python train.py --normalize_top_k=true --head_dim=32 --vocab_size=16384 --tie_embeddings=true --parallel_block=false --init="uniform" --init_std_o=0.0336 --lr=0.0147 --lr_head=0.00856 --decay_shape="linear" --steps=4588
Below are experts of layer 7 (counted from 0) of a mixture-of-experts language model. Rows are named router (the router's row for the expert), gate (a neuron's input weights, with its number), up (a neuron's input weights, with its number) and show model dimensions 256-319. Each number is 128 + 32 x the weight over its row's rms, rounded and kept within 0 to 255.
Before each expert's rows: "mostly gets" lists some tokens that are sent to it at least half of the time. This comes from a sample of Wikipedia text that the model never trained on.

# expert 26
mostly gets: "See ", "An", "Sol", "Ass", "As", "does "
router [120  95 149 100 209 148  75 164 109  92 132 114 100 127 101 174  86 105  94 105 156 113 182 145 146 130 109 146  83 117 177 117  68 110 138 179  92 174 177 165 156 166 184 144 133 120 129 131  92 129 117 124 110 118 164  83 154 126 160 151  66  98  84 179]
gate0 [158 124  89 147 143 150 121 149 110 137 197 148 111 123 206 164 154 126  71  98 120 130 173 143  92 178  68  92 125  91 124 128 156 118 132  97 188 138  95 108 108 136 108 142  98 130  89  92 121 169 120 139 157 156 146 153 110 120 121 121 153 152 120 102]
up0 [153  97 164 138 106 135 135 110 143 140  62 107 140 128  59 110 147 135 178  86 129 116 102 123 112 119 156 144 133 148 138 114 102 106 120 158 127  75 175 151 149 121 117 120 161  94 196 170 146  62 167  95  84 113 103 102 157 102  83 100 120 159 125 133]

# expert 61
mostly gets: "also ", "was ", "would ", "been ", "not ", "became "
router [125  81 152 116 140 120  89 168 157  45 116 118 115 183 128 125  93 111  98  68 149 126 152 106 128 126 175 106 154 197 112 103 108  96 130 136 177  93  83 129  88  97 165 101 104 150 221 149 129 142  88 180  98 128 111  77 114 169 121 125  92 108  82  70]
gate7 [110  87 133 147 137 137 142 154 186 117 127 102 151 135 157 130 136 142 139 130 119 106 152 180  58 146 123 116 167 189 111 211 120 107 112  67 149 138 171 149 110 184 157 123 175 130 127 112 145 136 126 148 155 147 124 140 142 149 117 214 222 157  82 117]
up7 [170  72 108  82  48  65  90 178  77 186 160 146 146 114 100  94 155 149 106 128 161 156 128 118 120 113  71 104 131  92 111  89 136 121 128 123 144 140 148 176 139 153 124  73 129 156 132 143 162 135 104 124 153 151  79 156 118 132 110 128 100 131 148 157]

# expert 2
mostly gets: "ement ", "Department ", "role ", "ement", "president ", "Institute "
router [175  79 176  95  58 151 105 166 137  99 109 140  85 128 160 170 192 128 174  56 131 106 142 100 170 128 136  99 180  79 139  94 105 126 165 102 140 133 131 125 115 134 144 182 161 130 117 134 130  89 131 126 166  80 112 113 137  90 172 118 118 158 128 127]
gate0 [146 152 123 159 102 148 109 127 131 112 100  84 112 147 135 118 139 109 156 166 138 100 121 164  91 115 172 134 130 126 114  94 128 121 102 109 172 141 148 134 138 163 136  85 117 106 155 130  94 139  78 149 102 116 149 128  89 149 134 105  80  91 163 122]
up0 [101 117 133  93 123  74 136  78  80  39  80 104 145 154 154 117 140 118 116 154 179 149 114 169 124 158 141 101 221  99 143  71 119 149 107  73 118 116 139 131  81 160 128 110  80 130 112 182 129  92 137 146 168 144  29 139 150 185 115 140  77 106 163 141]

# expert 18
mostly gets: "ri", "|---|---|---|---|", "+", "})", "minutes", "−"
router [121 170 129 167 120 140 152 137 177  99 169 123  79 158  96 140 132  72 100 139 158 110 172 116 166 107 120 100 164 190 146 114 177 146 159 152 116 137 149 140 165 124 132 159 182 101  81 102 121 106 119  96 121 157 166 130 116 119 129 114 109 129 100 164]
gate0 [172 108 196 135 180 171  98  86 141 125 119 122 140 139  73  88 181 154 132 107 101 128 143 105 131  82  74 175 115 120 115 158  80 195 165 147 116 153 154 141  85 159 101 142 106 104 116  78 106 147  48 140 125  84 140 129 141 135 138  98 173  97 132 167]
up0 [169  99 208 119 133 166 100  89 155 131 128  92 110 112 129  33 160 176  71 146 114 113 131 125 136  67  40 184 152  99 113 112  61 167 134 110  97 128 125 110  80 107 115  97 133 136 103 110 130 182  55 128 140 116  82  97 119 135 129 131 136 108  92 118]

# expert 8
mostly gets: "ation ", "President ", "members ", "name ", "ment ", "president "
router [105 129 147 106  97  91 134 139 154 155 194 134 130  52 139  93 151 131 120 128 133 132  95 115 156 125  72 102 202  65  78 101 146 114  96 118 150 112  60 108 163 112 110 119 107 198 141  97  72 145 161  69 162 116 114 146 162 126 118  89 160  98 158 130]
gate0 [137  55 146 142 100  43  96 234  90 182  89  92 109 163 142 156 140  93 134 139 111 138 107 116 125 119 138 142 142 162 128 119 163  91 119 100 120 121 112 153  94 174  67  83  67 150 140 175  83 152 114 124 155 116 104 156 100 124 139  69 111 167  91 143]
up0 [157 168 111 143 133  89  91 163 101 122 133  92 128 178 118  15 128  85  69 157  77 159 109 137 128 169 169 158 175 162 185 118 146 106 130 141 104 103 105 138 135 123  90 113  98 146 163 156  59 131 113 119 174 116  98 124 163 122 161 111 164 132 123 120]

# expert 6
mostly gets: "new ", "many ", "same ", "early ", "most ", "small "
router [115 129  90 163  93 152 121 169 179  95 107  73 131 101 122 110 108 128 116 138 111 110 133 113  84 173 139 109 119 134 161 101 161 162 134 138 106 153  72 147 133 132 131 111 182 131 202 122 134 142 115 138 136 174 131  83 114 101 141 160 102 113  96 131]
gate0 [190 130  47 106 117  60 147 138 123 140 167  67 172 116 157 135 119 129 135 112 131  92  95 185 122 134 132 143 199 107 105 132 142 142 166 126 134 105 105 130 118 137 120 148 151  92 153 148 116 148 166 153 147 103  84 118 117  57  89  57 122 123 105 157]
up0 [101 183 209 151 165 189 103  93 120 131 123 161  45 122  86 149 158 117  99 152 145 168 167  94 108 132 101  95  82 143 156 123 113 149 122 154 119 170 130  89 130  71 113 111  66 145  77  77 162 113  87 122 141 118 188 124 144 169 102 172 137 148 133  87]

# expert 24
mostly gets: "Ma", "Em", "La", "Sa", "Kr", "Kam"
router [121 148 132 166 116  79 124 111 115 113 156 123 102 143  88 133  81 117 121 141 156 179 129 160 112 164 124 102  77 158 140 155 113  67 108 131 180 173 189 129 166 107 100 175 119  54 124 144  73 118 101 154 120 116  96 115 147  72 140 123 136 133 133 124]
gate0 [135 111 152 146 144 143 109 161 109 126 128 163 150 156 124 120 134 102 185  53  92  70 142 153 135 194 119 106 147  92 154 102 131 178 163 140 117 138  83 133 149 138 134  96 159 146 131  98 148 167  87 135 152 103  96 113 179  95 157 108 140 111 161  41]
up0 [102 130 108 166 134 165  91  96 180 158 159  92 171 111 139 111 124 146 138 153 143 164 120  93 132 130 122 183 128 160 120 156 118  95  68  97 143 115 167  95  78  88  81 155 123 115 135 164 103 134 146  95  93 145 160 180 107  98 122 116 144 178 122 176]